Weights of a small mixture-of-experts language model, trained from scratch on English Wikipedia.
Experts: 4 picks a token, a softmax router.
Training: a variant of Muon for the experts, 185M tokens.
Below are experts of layer 5 (counted from 0) of a mixture-of-experts language model. Rows are named router (the router's row for the expert), gate (a neuron's input weights, with its number), up (a neuron's input weights, with its number), down (a neuron's output weights, with its number) and show model dimensions 0-95. Each number is 500 + 25 x the weight over its row's rms, rounded and kept within 0 to 999. Numbers have three digits each.
Before each expert's rows: a language model's description of what the expert responds to. This comes from a sample of Wikipedia text that the model never trained on.

# expert 58
Field labels in infoboxes and taxonomy lists before a colon, such as Species, Genus, Kingdom, Born, Website, Coordinates, Succeeded.
router:523495520472501482488480521471471514484520515525479516495533536493544487511480534496490501467519490492513481493481491534514495493550452537527476536523509498513493484539534496476545511492538557479534486511473474494524546510533495521553507460527522507476494499471552512517505503446529475497
gate2:458499500569551535548473448478499465477484550446499532523506506496488493501506504472502509485521500457482487549520493525492513500503511507450470435511490481486491500489510480565550502493494512492513495489525469519506477500476506477483484496484503495466512508495542541513487510509496503498
up2:464509494486499503517489533457503501458554519490484497500458497501459495476527492501494445481511508510419504501534499497504494508490505516530469498504472497528544535476519511522508496497507575527465490504483457502439499507486497505489513497483507495454487504495513481448492536512466496543
down2:529464496512479499542467512475483474477512490514501496498512484524538496537491484507502494490487509516511539485494481466511479501474485537546470560502474495511482501524502507549520482503466488489512462482465512514518500478497509468483453519563512501444488554475515486572517485505453493499
gate3:511505499544488541478503502507484501470510505534456495485498484497513480534500519523553507499506461500475502500577516483484506498572469478466421513546506497517498502496547503516493502470478492514517473514533470496478527516511499494525501499537490503534507461536468500464525496497502468523
up3:489497500484498465489500529450552496529500492506501455501499478540491476506509501526481511545567529478501464487483502508467508516427534482529565481493500472513485492495496495524507447504513520540512501491493565501498499481486481500528511505470540480492501545540504476512491516510513495527
down3:511532522467521500490494534519491530545465523508503536497509466500492561501549508476494468494496525496553421505487481491488475492467485536488447539520478480499478516512522515450519528501475486505486463499472525515567509508481527494477523529464510492500503509503480536499495492500500502498
gate4:467513431487539513505522501501500524523495563490514507513451557482483505498515500486438544516467497431512519502502505498501500500496500588487469512500508530505526489505524500471486505488525500486481547497476501492475497496538513468499451491493494510490543478496514534519496502488501499490
up4:525497497553496493497488502535414508448512499500474500487576511497516456503492475539529510505485508533484504499499501501501490513519496471494504503500517496498462506495501506499526495538485468508523447515519491498505462524495477541499554512520497494480482541456465459504499492523503500567
down4:511549506534518447535500494496499463429509532517496517528530551527513498506562504518488495524525521533531501480538476484523474495466519489501513491491529504504502494499445491461514512484478474531507516501511510493492470501467539470500543521473521559492512501468515513486500477500470479523
gate5:481465555509492500512493482498490462500503469489497496501499516472499465502500518506527467491499506482441508501502517512510483472517503461512489487546570541502538502498500578501518518550505508499473549498467473512499544502509467526499479481503498505497518441527550483524492514506494499548
up5:482523511525511516462555532506498465502482506454499502501502498499567503498470501509552513504471522518482501501495531498483501501509502485518474467491513504495494485495497521502540469529550471545469553528480497500506525494542485526483481507500490432509527436495542561506521505515492503500
down5:482518465469492455485499503494491471500529507473445503511498456478501488550498463476500521494488510485496495498512472477549507471515433482503509497491508470500409554466506499479507453520494498512490498563468521508552508507498507482511489458512506511517519494525480491473523506518503510498
gate6:500539507442491515579506478504517534503488517489497506524559474488582503498435483506500492499456536500501474513488500500493496493502502514506499509479502502525529494504506528501506497501508507521541506544490513499466532532496525494514442488512500482496472488527496476513495515478470452441
up6:500502564584533507456502520527496501466506519492487486500444506492466505499539499525469490485497486471476483476489506488499505532517564477500535501525499511497447512492497488492501535522497482440503497442518486501511476483493495495495489526516496514532471522459494537451501500515509510519
down6:509529518539491482529515454499509485526552516490523499498460509505509499486499532490503525487500492453508498470507502492495499490450433533501496453457510476537484483533487427502539500434476506495475501510447491496498517500510474496528508468522500500498505490500482436495475534495515500513
gate7:476514485514491504511504483520496496517519480508497492500522507492553497453518517521478472510493444511507508516494475531515453458526494494537504484516507499437501534520568500536503500506448498514516496501489495495462530533529472489543426512497485501479513480501566505479511534463495487503
up7:483484482539494522501509482488499493512494505518496489556510517541480499482518498549409496500484471441518494489510487527494493473502514496521541480572502523487551538483506507509505484569479510544513494500541498525470508490489498505527481478500491486486518550490543497508501504502472497499
down7:465508520472508500537525490499500514508485493501499463500498502479474438482556506497504499554513539468448513504503487486488604496464478514518469499498532463484505502528500525547460515512481491536490505494468506495496499499537505487482498545533500550491529518499494502511504483501503473471
gate8:488509487498529505496519456455551533475554483499534471494499509546518504534503528542469534525524499536494521496495504501462494504551484516514461502487502535461471525453501509421510509498501441496510500493478499478500499539501510489491505520495513476510494491467529473511499473489485453497
up8:500491520479510470550501557540498498504503543496513495491476520474538510484514484512491517468556519497511474474505502497509425473487503514504475500500510508483506492499517540495519478487513500504488501504556494499497509510502498500480489478567530502608515513508517507455512508516520464481
down8:512497537445534507501500453494487531467490480478511530505490499534488524491480461502513457558499545467469534510516491506501491483501476520502517500489479497522500523448573517541469500490504482457493505496506511478502494505473501499447496520492493532518491487535495499502480500561521518441
gate9:481486495512509501548516499457471489540462498484449506521560488502510476512469479585482523546558500499490540475483483506494523467495500490512475515500517546521512492497493496483560498502490523498498483495562482472487498526498505534485499497517520505480503543446484499497516497501509517504
up9:475508507513475486515487483495534510481504488491541499448530418510487557454500522480494482488531500495491471516508516500530460523491522525456556463497470488525460496496489513488452485496497508501469491494474510500497481485543491475546563501476500499499486497515484519555469498483511500491
down9:483471503463491491486538501521505459502520486483512494491465497504500530481503580458498498520539547507501493458498506485504498524492510495504492505479529503531500510492509469547495562502538495500507528499462499544507522500496448496513515491469502482533529543528502481520501502588499488468
gate10:527470471471492495480477481504508499451500500483507501425505542507502524426487550519498477476538498499486510511500482497488506498489499491528535494525529512523447526469491509486498493469447496501559485480500500491502501500454440493506471490540524499454521505485498502501504447480497500508
up10:503476505460470483496500501487502520490507493441510513423531546521503493427505533530493492489499532498458529509520500490462500546502509488548506545502498535546499510494479536504504508475485518495525456511513496437496472516501487502482505495497524498446518514490512496496545487499489470510
down10:471503508492515509541503484470446502515475481519511500460492454515486464520498504481501504524509478542497531514529463499475499446521507500500503514499493561519504513519494496498495551512483465495501486502554540496483520531503495453491537472524506435503499536479503492421472507481490498511
gate11:508459500484493516506566502460475544496469500470443477470526516500484488494417519492494503493499454502492478529507530515492472508529492514504506498540513503496558567499535472469502516491499518486499475502500472488500515535526510511562486467508500464500488470495500514504503501511499536521
up11:501503501523513489462542525507536504504526470553502559502488469501498485509529540510483496434535524497493498480424445511535482501485506518496513496442487510476498486500454490503496487494496498479521506521491502501524476466494487551492472506554497501482495532499450510502480474494503522466
down11:488489496506550529503468461532486484466489487514506586486508497535503497498523482503497465512498497499548480529478522461506476485488448491511497482550508503480472463505476543521502452553523497485493525487516509516519500526547511479495444519499500520476503475511463548529499509513485491500
gate12:483523496472498515504520479490490507488502484487499515471421523473505505513527490446524471475500521436471515507548488519519471520512492522528492511507487522522499525528559512494496494525477532503508490496563462478507513542485501512547513497486515484502516514450525476497448488477490463532
up12:495529468537498501434504527513470477530496497492488479472481511503496522501488501463562514487502483548528446474502545499503489479516529495489480510497461482485507517506518549503501500517527498528531496560502466503461548495492518491505528510502499570495488498502525541494546532515514486521
down12:507507500472504472516500495497498500484546472458503505486478485493530520474496520483457499515481500431513495494495499498521478515495513475547498421476517508492517493448451506534472551463477485495501534477485461524499498527525501486506477518489499505496491518538479497512501493417534534500
gate13:499505461535507457433448502473508503500531486521504540510528502498511496505453504532502464501494509481500514518525509515470466497489519502508504493514487497496518507433518498490532512502500501492558481507477511492478494494443532502489525517553553542476519490537509513512463483465462500545
up13:509543507492489546501544501511460490497494561481497488518485499500501439500532465495496500518493500496533502482496497506537507502499478503479499500541516494514500546520483496504447468498506516494491496562505494494495480501538497555493476468453438504494501501482426508450523504529529500523
down13:491498523520469482517499486502449515493490553482511482558491516510495494495425504472490476528489560473512531501485493500553471498495501517473528543488575516498488501497479532475491545504508487514499457542558508498472504514462550498499480505500503494503508497496484457498505499498505495513
gate14:512509525492467483512480472550513488524503514560497500465505502480482503504489529497520497474502500526440495499510490519501481481545509544498467505560499522437572498485551527495512520482509518487488500519495503473500552461482500513499486442497502503470502470467506525511498489505524524459
up14:551499528503450494510490503529524504499499556511509529464525491502471476520459500498552503506499540497475510487497495506502476508533446523505445463532493499480505494491499548505524517490527492497481499510502503470496546408492500491510494489494485520454496484482515503523488475511516529441
down14:503498493563501487494474510505566469501485460457494456476509487496503504500500510470501489479480457508519551503445480479488465542493502478516530507493479507505512491483523503511454449438512481482458509539506520518500497511469537534446479510481522489491485495499511463483460506497477488509
gate15:506502550482507486498456544501456461503469472490492490474526481508523530504488511485490510480504500495510503510529590509493516510508471500478495535496517466523512490504459516462457459477535474510491499486491518482492463571494501511459494487545503475473470460479511527499485499526516504538
up15:468498514504503504495501445506476575477502505509490542521513507494483474476512482520465476540487497469503484504501467497504498506499532502532503509528498512495480525487499476544515539504440518530504502506514466570505503441470431478519509498498523502505518516525499446500518506488552502514
down15:499414502491535500488498516510487490493518480508469503502472465442526476461487489493562484550503488491522484499508485540567488507486497514532524500500506460477489487451520486498533529476502481521489492476510521464489550488475471482519494522500483518493490431497493492520472499489512498502
gate16:564488535529502504493484502469485494511500502499501507442504532498543508467498499529492503464505488527496478476421511514493488523500498482501498597500466516493430491502540497505468522478507497506470491511500506539497511499509487504507502512517503501496484514491526494502560523480526443504
up16:529484537559476519504505462485498498502571497472536500495500521487506531480485498495495500492491510575515522479437520504486494535475443493461505531517498485517495515499504570490477509469520513490482490534518509484504467513524482499501503486496517516550484538496489470527522500500543478514
down16:507493475504497482488553488518480510558475480471504504504502477490510507520501445502498510538561512487445454503445500497533498495482504531544460494467466524520495540493518500539501507498534502498472493501536503524470499432499508474478478547496518505468486493497492488535499518505529462500

# expert 23
First pieces of field labels and headings at line starts in infoboxes and lists, e.g. Municipality:, Population, State:, Coordinates, Personnel.
router:542496520484494482478498517483474520481548511527484515495557508486526467534496544493480489464527466504498481489484497527511492470524464540528483526514510489530477467557526485490537527473521563484541505519475488499534513508532485522552506465522531515496489494478535495512516514458505477490
gate4:500494452525516467477480511481502457488515559502452506478511491513507491458504514491492507503470490486473468491553504498485484499503499549544542511541461478523491515500505457472488494486536502529527518461531450498429504525481493489499505513496531548522477504500481501492522475495514453497
up4:501526501475501485525526511495497463439559496487520500523510530529462505470498552491499501500490527557495464557502498545490500488473493502499506492475493437482533506533484480479472497485537496509484529493516505474493501505509544496496513516498532501475483485499496516552477484435493449494
down4:511475483514505510521512499507536533489500477442486499553545495484488491519525489521501492498563506559473506535489486500507518499507492530483498479535504496518447545502514477571495502541531473546511511488487496498488497509484545511477502478547472512480499513495529499552530477519540508490
gate5:530510492485517527496478497505443504500491505544584561512510495511507497494541524497500513509534494510453535476501503502490472515450506466506498516509501489498498475552500500491507529437522512497510485472491494477475461502557482493477530493507494486520492500462490500535486541468482509447
up5:508525498538476483496494503505520533497502514491500427501468477496462501518453462516454515485484508505518462548484512529532497467494493547522508511539516503471485547489517499496510514545476490443500495500496503527499541502477504529453497509500516452476513490542501504479490451556502491501
down5:511501507464508459498490518561540506403508500482512554518510500497454529492559500470472492461559503511506484518551502542515495468487499512482508517489499481522480507511499488521511513453488503494494510471499494503452500501483492502500499502514534475503516495506480466447541496515509498492
gate6:482500503500497433442495511487509503546513501514522509501502487498511450496529527455492500501500500470503496498519552511511490511525503485536457532491483581509417505481478494503490549518503509526483496493502469512502524504479470514497479473487498499498511514506485432507514468492519497544
up6:457511493480471479505504500457483507456494500516530494503568489498480474480522564496527501502501507481520456457500509515508493469513461551532505564481459577468485493514504480536504500491507511502488500433489499524483500501495515536525487494504505493483489507461495463501503492502502505530
down6:503541507512514534506547505483486501528512497469519484468507497479470544494506495523498507475475532536456447476504459481498506472432490539489552512488494452520520480518465500485530500523511507476504470492524552501508469504519502450502498487475520533513494506446501492445492519490490525496
gate7:501500521509498468498533489513498496515434474502461496456564551503466489510498455494487486476515504498528539501516495514512549501489500491551508506460517472537489492520497495487497494499575510516500505501490508423499476530520500480525507455514501524495516454506506498526512499550501491497
up7:480511504498525497493509512483499445501487519501503505483499473503475450486483448518515520521514498495531521519479508481501532426479544490514450517484485489573498462500472432503500501530549467540469512498476549497488497520504516515516478501522527503522499540494508517491527503542514503505
down7:500503507494499493499478471476495524499451442540540514461532525511481513458532481461457498545526524497511497516560510503475542518507521421494500490527531497530498480504523508483469503495470489502497535485495500507489518510537506501496488503534465492489493534520447503507513506487497437500
gate8:486506520499575485514496486493516514488501484516529500511451462529508502501529477520509526499504512513459543500491439455555478473503505484498465498509478517500492489504498465511501486482544500500474519506500449528518469479498549487434492500507521519511490503468502464564526517514492538505
up8:512538516534435479500533516515495504500464519485499473494525504501514514432485527458499488513489506481501514498463523532523498526500520449501522500520473535535516540463489491504500519491497521497531502516459569505494503470470502503526492488517478429509473473504476547500512524500538483485
down8:484527478490470499523507526547450509505453554508500498498499500501508568492491488507464515504474508525455468459479534534510533513536490490491501498504490498530505555442510492461499479477527485467501490494539509464480516498511491540499506517493480493512493446466527523479522511546519484496
gate9:546506540472465521495536540530514548494504538411500525508502507479493483474428487498521507496508541496500475503513499493502502457495483501469469469486528498521474483521500487508433567498494487533501465490473511492494505493535520484481494515517513519513502500495512497516504526505516534475
up9:543508554500540505489489550497523453500491483497495512458500472501568499483507525531503499454541526523525475514500481500539483498513473450522501496469498517504500505511501510503492511493499527496517539500475505466483463496514504500500498482499442533547522502532516460513464514491510428517
down9:523505461487505529442504508517535508507499495491493506459524446497505460502544516474489481462500498518527513526513519510501501540470486518467526486495475515510526436509448546499498501474469519487502527506498469499460500513510459559536493503510461523555502493494492487514538515496473506461
gate10:500447530536452469482494494472565496543521528531496521468498460503492506499492505496505496487502500537482471492525479519420496468500494504497502500487509496507495508554547540527489499523527563506526511487505490477510495520535470520486537469477497503502515503536504501512517524452508531524
up10:496471522504469503527500490550506521485477497474499510526502472458521515509499466500483523515499486526522513530485532494504499493502454515456484500480480476524512485580517523465502497502501485443470519536511498499507492509483505483505553463424516554503491458473489524519502497497445502519
down10:476482484496538517505493460502529451498499464500479504483495500493486487509477501488452479492472500495495525474466484532519479483447500503542520513501560503465508514502524508527469493542524492500489485526461481487483492540490516480516484492541495507490502487529452513440561439461516497533
gate11:497504471465499547493505455499509501501509498501494528485528491504503509501530492514500530502494470496500488534502530521496519504530533538516500547552499510499480506567485512431489472517501504503594505502512458493539501487519531425490500480509486509530512518500507524527519499463480485496
up11:463515441554531531487498506468498500504496541514523493534507473542517498499500492477510489508480557497535534534492448476501508485504524501517480458515527460431502501527500533477558498498504505523525501497502463500501533498499530454486504471511484487492477492495532496522467499548485496485
down11:494523500470535510505502477463487496540513491494460474469519502496473481482495488537515493498495378498496499498485481501478501525480529527500542505494499500525544471561487518494494501486504497503517479504490478480557457497435546524473520484483500498496496519502498483523528498500500521501
gate12:479475483433469537441538497506484514529479533510547506472500511506534527537533496497517530502495508505440492500479544495518529473499505479498452496488440518481496497484487508508500473500524485485521491495557500499476546495492503491500534484521519507541523497537504514500502536510464492454
up12:481465467503500484514512517543484500466543553512467496501498518506495451519524510500499504499496474522534527504530495472517511471465500487578506509502534515444498462503496508491495504525532537489575507495521496497516473549507542499498487473511499492495483525515493496570531502530488508499
down12:502498539458511550550497488510491463510522481490483480506464457478532473495494519504537516466523515476504480491502485488501509501480563530506506496507518492525485488544479457478451464505544506495532468522499461501510468475483496476493481520508538479490532538493494491492471431474529500475
gate13:487524498490495486515475505494497506497496521521500501518526460570484517499455511494562503513506508532478501530537505500491551488510475498528566480507508514491499471510464491500512535491487520535530495504473483481500479484486539484518447521558530503495480508466504477517550496521560459493
up13:532536534503534504477503476503511496482521515509529523532506498495493430461500503480510506497498499500481529523511556518476490500504468554482421498475486516504477539501434504539506518508521479510480498502459498498503528534522490480474514502480476503516472486511513499503485501503496560433
down13:513542518484500494483491494498495455498542519479487494478498505512552535506480446462531493525479486471564517493501495495489488473460506477482479469550489504468517433488499438474518504523500485529510502486495464483546468452497495514491475482540502509485490510551500527473488494524507498496
gate14:506492490489502529506478411541500474500529497519512516492504496496510497570494493502488509507484500568527517502485463536508492503522489497509446469466501500510506449475557471540490495470496505519508475551497498446498488498468500498494484485492490485494508515532504545521442502500500497511
up14:539494509531499505475493491510497505507494514497475469504497495491461507472460505482498512512441497492496505457487495490503551488477498491476574510518515500465499478509485487501534512497472492483502467511501464514514519481482483498451472511433473465498494458603481538495519493510494528487
down14:485499489485503486484507492542507440502498494491514557532527499524500497498517484505467488456545553506474500513490495489515508514485506462504498491483467493481502491470531503493480492519499500479512485512492516464468483459531508488491548450503485516513499505462513447502444498504599519469
gate15:518519504524492501496521502451489518454537506492416501469493463494531494519524543508471517496489493552539501501486537487475501503536478499493506494478500510509477509492531457538472493494506501524488508481460529513504500499518468488548543516551523527520508491491485492423507499488499522530
up15:524502518516505457487493512499495552524500510507462507505483465484463474524486498475493516488533477536560505511531600494491492483500520505500496504501500523461494490491502459541549534480519531555486507466509500501477507519506494509520502525488510503505540449511486515462493513501484545531
down15:508479469478491524485484504478531510518505505517512518512535509515471522465583454514518473501495520523477494478421523502498499506464505505502500503548532501483495502560457530523515475514477500529468492507465503496493501499501563486485478494511539500472449510487521520465465502514516515502
gate16:531499527489495516503527532540478486531461505478539470444522451495525500507483489579544530507542466476508502501518520509482493492521497496490501457472495484493483485516447519482494518553495527503467504497508482499496552499494511528491520463504495523495458560476523494526502496475492487494
up16:500496531525463508499528500507508500521499489446503509511521496513519503460509486515500434528475490495502488508481500508514517500507449471522544511511476504496501475488501507507488550518470500521492515499549501528484496512500523497464496456524522536482447472470550512580475498495480427498
down16:500507492504475503547531519427505467495497487482473503443501507503516499533528545490499499521502467557512542523505474489528544489468530486500502538499511503507496531507478499510503496513488505512519516493515498490507495505502527499473506514499593445556536527555502496500524513496491513493
gate17:531524527500496551471499502507506557556509512477497502469504515495501486494517494499500500479552511532501501502489549496496501555491484499535542501438488513509449481561499482505474517499482440504499475483500525512496502520530535490476500471478504481441498503496515493500513496474486518436
up17:547529491507487516480498500497494538488509533497497496462524498491500492497507498495571526501518512498508512496485503546509463508536502551557512500488486500529528493524486463542510550530500521470465403504506492494504510455486464499504505498501487473493481511503560522524514471507480478511
down17:495470516511450500546478509499544479503476491492519492514476525500475550499494509501514498479497489502511492494534506501499493563501498496529527500472524502579470521496525546495501492510525501512447553511491510497527459518476485537515509459497500461518432520512503547494482479494491506542
gate18:491536457434477436501498535515492503499509500512461516512502513482470472513508487495517496494499486532509515499475502499486507462483503497504443485494508489506520514519488522576484512469507525496508507517514505504440500487494532479525531521457509489500442450520446452487496490495494458521
up18:488560534529524506509499490509505533499500497424520461500497512509514506504483478475508505492513514486510473505509470461523495500543500491472499489497504504507447510460507446468515466501486471550460493426515460530548506506459496510485500501505461533512515508500510560505521502511502511497
down18:451522488550503463496529518520481498497490504432468517499526512523503482504506452540532546498530528482493521511518494511496506490492467519483499503503498496511453506521545505540554501483518501453506491532504440523506501494472502496535489498501482542502503537501519501472507475543498502567

# expert 25
Line breaks, pipes, dashes, numbers and semicolons in tables and citations, plus "a" in census lines like "Males had a median income".
router:529470531468520482490478529490462528470525524512477529523517528480524474526468514472480471476517472471508467469473465544530502480518476531501489486516522467523471467515521471479531523472528528469527476529469493533533516530512473523526523468528529527473475482485513518522518520477519481474
gate2:470506497516580531499490500492497497515500485510519452535460481507502502531455498505502434501441517498472451499500449468500496497454518477488508463498478500521511497461467508501503505498481501507457516501493499502500506501515495504426507520499488501503488534509500499497498520589499505500
up2:452503500516574503499436500520524489502499500504539484514491465529502503514480487500525452501473558510456493501502503483475510501494534499497537491483468500507500500482411502514508499521486489530479497500499499497464521458547491504433498522496500501511486522545494498498485519549493501487
down2:482550469499511560500454537464479550501502501511505500545542501496501502497509500457500476479496465552508514509501515484497531493501468516503495569540511551501502497504498485503508467523458483482501501499554500477497512501498526485500543527488501501500514500514500494539532516445445507525
gate3:450508464476497500514543524500509542500484501509500502493553493506494494503486505498504499496487491498496499492566495501499490500428498514472497495466470565469498500500500468501500463487522499573501465501504552499509500509510545498508475524461498479526498500560467497508506549492447479502
up3:520498504500501501512502500504509502494510499502494501499500451513474499510465501488503524500502500498513542506612491532500500499483499498471500473498501569444483501489467501511508504500495497556516462486500525464499483443516505498548467543510499493500482452509446490508546497480505453496
down3:475502498569500498503503490493512491491505500502498495506502494502423565459510491494482454504453511503511500496476446501501502500471592506504499494532506499501452500495468496500500547499430521514522497519515505481499500502493450512497506478504527499499563496468476493503482504511501500520
gate4:500506560502498509500500501502509551501499498517485484502516547528470499477519499499502495500530548499498497572473501483500444466500499500503453504499579535494490482511500501505480500547540485500492517493551501498485501461545441519525499501500491500463514500472507496460499463448503503500
up4:500553500519458558569491538502509523515527500502502499455501502503499512523434502494512504502503505543498488487497511456496484485493494500529504507513496538489500497503562470498482517500507521500506440495497414505492500534473485494497500501505513458499502474498515500500527497561451495500
down4:479445476456498454495489500499469499464501521496487554500523505499498500551488512507500473504461525510460500517495494498557501503497506502467499502500498484477510494500518485504504490456504500499504475565428483515506503499500500465476531496440510508534502562555507502493499500447498501538
gate5:519477482540526466495503494500498435500498499496488507500466497502496487466488505502589503485494555474535516501508500529506501536499500464501477454503496501485483498500518543473478442534440485529497500444501549500475499496488501555498483497516503517504501500567485514482503496500510496507
up5:484503498525498518513489496504447501452500501473503530468407519512506499500504486447499500500415524502437521511471471536502505535426499477503513489502499501510480492470501511504481500505450490505487501488502501500495491502487530569507494473499499505492492509495495509483504505501554498496
down5:503491567499484563489536494505529551500494529497498502512552498466512460508501483500491542502502495479585500471479497499473523497500513518497444501505502506506504562562459503510478497476464497489548491501465498497500514504500518500493500522451493504487499504486526473498492504502460475495
gate6:490500500483500532508496505500442506499521492526501500491505500520499493487516475518510458491519468502500493498520498492500494490522485500531508479548481421499491500449560515504500536492535569500509501503497506508447490494494500502467546503505532486440514500526497493545436477456468464499
up6:501494500500522466483530539506524500501500514483500501501498500494515495493489519501500485497488452500497476503484501501557473492499503519529500500498602501574500502523497443512501493466541500508495438496504523496504512510536500521500475497500503503496410499454500498486506505478497441523
down6:502501497516458541516491500511484505495491414464502501486500500536472574489498482512500471503533500506498492493512439515501515509501496504549499532492502508448445502496517520501499503507499536494507485436472471545505473459486502489478501552468489501475498501500518504500526499453537497489
gate7:499499504525479581499504498500499505490482512498499442445495533534500508500464495469502521529466520520495498520511521532477533500453496500544504482483510501451499500470500508514504528495482499498508500457504499540510516510501529473487487500495513527499538496498466501491531448493499500605
up7:546484477497502418498493549542499519485506486502501499502498499529503499501483504549499503510534519439599505466496493499504490501510504517509465536493489500499504500500484504463498491504492518506511465500526508505492491504490505589483493451514500468504490490503499492528484548506491500457
down7:470508497497524500545493502516492484514465557481495531512517504537515493500486523470501497449471526482463497497499499516510496500495542497500564513504498498524478494524522495498526490448493504497464575501494534497505494503442500497494445508503501511430504484476501500503426499483501500540
gate8:496442527488500542538500499498490501499511500500549510492500552490532493498500498485513522420498493500492502513507540494419545499500482497483541500518477513512539503561500472478499462503534502503466500507501520505486500499499418493527482500565500504485497502486492500502497498493499475516
up8:495501511503461532500497521516509491498496499501498486505484532500500557495500481493397494492508517500503498496477486501468544489487542503500453506545517505485500497510511523518500497478499535440503485494505446500440500495528481467502499501504484544507537545469518496500500514418488497487
down8:500463500501532499558500491468474492500544491499498498483523495497470494477508500474500497433500501476500497500522500500492500500511513502484459544501492499500483494501498447508397488506520521505444499496503502446501500485463504496520504494497508499491430464552489531489494511500553503467
gate9:499521499500563494495521503442518499498500476464500501492483441499531513505500466436494465502505518459492500445491497536502499512436482499561554501503548502501514428501532496498523507502499526504493504468468492497494519501501526490503501503499489494500497500422512499504500480502504510500
up9:500494504501532544541500439521503499486492515507474531527501493500502500562530512492493486500526500483538460500449461502555491504430502482500531528565478500498500482523500502497500500435477506501510499504495537499487485501513479477499495495542500504447499556500498479506495443510499499502
down9:469490492500500500456520479500482500501458501497451514500482494506496526472503500500501498564491499499501436444465536500498507536501530494491505507540512521464500500519497501459454496499484500500490551448509471522500520503500492500494419501499502495514503473552499500499480501466493577502
gate10:510499504473502503488493500421492500489472493505500500492455514502498509496502500493481480515429475513500484575466500555537510500489437519502500450497493501501509497468501425501500503485504458500480500528482501501502480501465489510508500475538561502496503489499452530500504505548501500504
up10:504500440496430497539566498500465493515503550468505501501514499459524474496538514502532536493528540511488501440502535500498482499502542500500518503499502496500503505536483512542543560499500547500543498490510503501499502501500523500499500487499494532511432516505547503500526499493505488499
down10:475491465493443483501430534520505500503480474504500522454482500499465468488500504501479534506500546478514515503498492499503518475447509499506502473496551512494521532450490519546507461488501500506502496507549492499565518499505485560472443500497493455499540496500455505502500504499497486497
gate11:493501544483532495501502499504501500502480506498466552486501507499504472476497501481501495505489457500491511491490469500505520499491500513491499496496477444578516513461493494509500455493505494501521535501503501541553566529503496483504482483500487443498500500512512462454500497521496497610
up11:503500476496499479498488518516497467497501501499501499500498512504491527535522455491484502530501475502467504510517542519509500500550500501541517512501483500499503464500519491489586515501489495497496405500443487436514452468529485494496523463508548546496510504485496534523462498462500502492
down11:459521523506502506501467498499500496515457448500498454518509502503501511508500500536543398494498493456501491500525502500497497580500540497432505469498512503502504471511473512499471463532492502510516515520482547507512505500495484510513434505499497496498473492528454501477503487496501510501
gate12:541489510503482505488502469521483499458500463488511501495475499569423509491500501500494507488491499499496490476506530500504499511488552505500494501500500500524519488500505599509498474522534499461505412504500570474508488498499515497455492514501509483514528512487482495492517497500449500506
up12:449500518490515493498496498494476493543504536491499540510524533455500493487500504500504465494500497530538544501492478466498501501501496492500497551501499499522441500497500491501505501484498507500476512502495520520497502502523482506583513496572499538482519429459538509469500531517575486500
down12:583501501502490510495473506491442506502504509500499500571486489466499505488494505502500426498523496517470474469504497504475545500537499505492516494490534503502578528519472485501500495495546530495528513497500508510506500492500488526554504480501543518502431512523502449508502493505496478502
gate13:460502458482495431495504470484500456507485515548474499492462498498471486508524486505500532523526497508500510466493498478500501515463500497496449500515499542531540503503493514433504522488549531500577504548498478471503508526527466501521537487508478479499536500536502489508517495469500503523
up13:466499477551501478501500502471471480501501502503487447507487491499469506506508495473497499500496489507497506485495503486500494523446519501503420500504561513496541496463502513377490517500518517501531513505501454468500500523514503498500495486501445546498499496527487515539497501492525501499
down13:509500481471504492484508529507503501541533457530515501479500503541497496497446513503539498466466444470499512503505500521493460502456553525500499501474473550502514552520491479537475521494500511514501500397484503497494501511504490467523476501524503509540512500477480524500540484505497523524
gate14:500500498499546502488524382527570503498493499524500524448496493500533519490499551490500504500532545502511501545493499492486520482502502500500523483527502493498530451533496533502503450496499497498551491487500498500517514500481504502482498499501499500506482497490475490547483500500548548468
up14:501500473503571483483569471507535499493498496496510497500498491506501500491517513451494506428503551500499514546553503500500505501482506505493531501506589479508503452499531532500544485541496497501494501480485495524461536491480525523476492500512505500501475473495498500510496468502447522496
down14:504524500502488500449468499495478500523500499500504500488488559505500470492566503500504520503426488529504501497501528490502527481528534503499448466487491549497566502500564520468519485500477480492500495502486492485500508478537496516559512498504477574500505501488477498491475535500543494496
gate15:499539493490501513499510483507477498430498531482494500487499508511461536505500494513528504502474470471505500445499506491484500479497457502493544477501522524506466561552495481539493498505516470487535500528499523517540497491500471547568508495551483509509474559522510478487500450498485529500
up15:496504476482475447502505560562571498528528494485501500501500501504501465521491494499515558500496502492481518523497474500559497554473545507500501509500500505519516519460494500507497504505480492500459500500489504515500434506496502411488500501533503518544501444499498508500499487498489508501
down15:482520515535492533493502500504500478414483506515500462501538499469499502494500514525500500497502511501502408545506528506505465502523498556508501492522517521481508520491527500472500521542541504468499506506502464500500451438452526519510482528540500462500523482496484501499490520466495497487
gate16:494500458513494505492535545506499466545501503486500448507485505497476466470501496486501462541534499498447499492488466512530499496503523502541541506526495495491503498535497497565534500495557500500501494486499559475575499417504503485499516499525526493502477499500469496501510471499497500500
up16:508464535425501496506454451503501545500533502500501516501558505459482503547469501497550499428498501500489487510500502507500498444500500499499498491499502489578497494500502515455470497524495479462492469502507496494504476500498531492506494501445541500516500513479491527546492522497500494500
down16:495504507495598510499487550461498501560501500508499499500531502515494509515439500451442478516498504500506493545500488505497496480520475435491501497497464485489516513497453500469484540498508540502524520565481500502482502494531494500479503488505527499456504501472529500483523526500497524500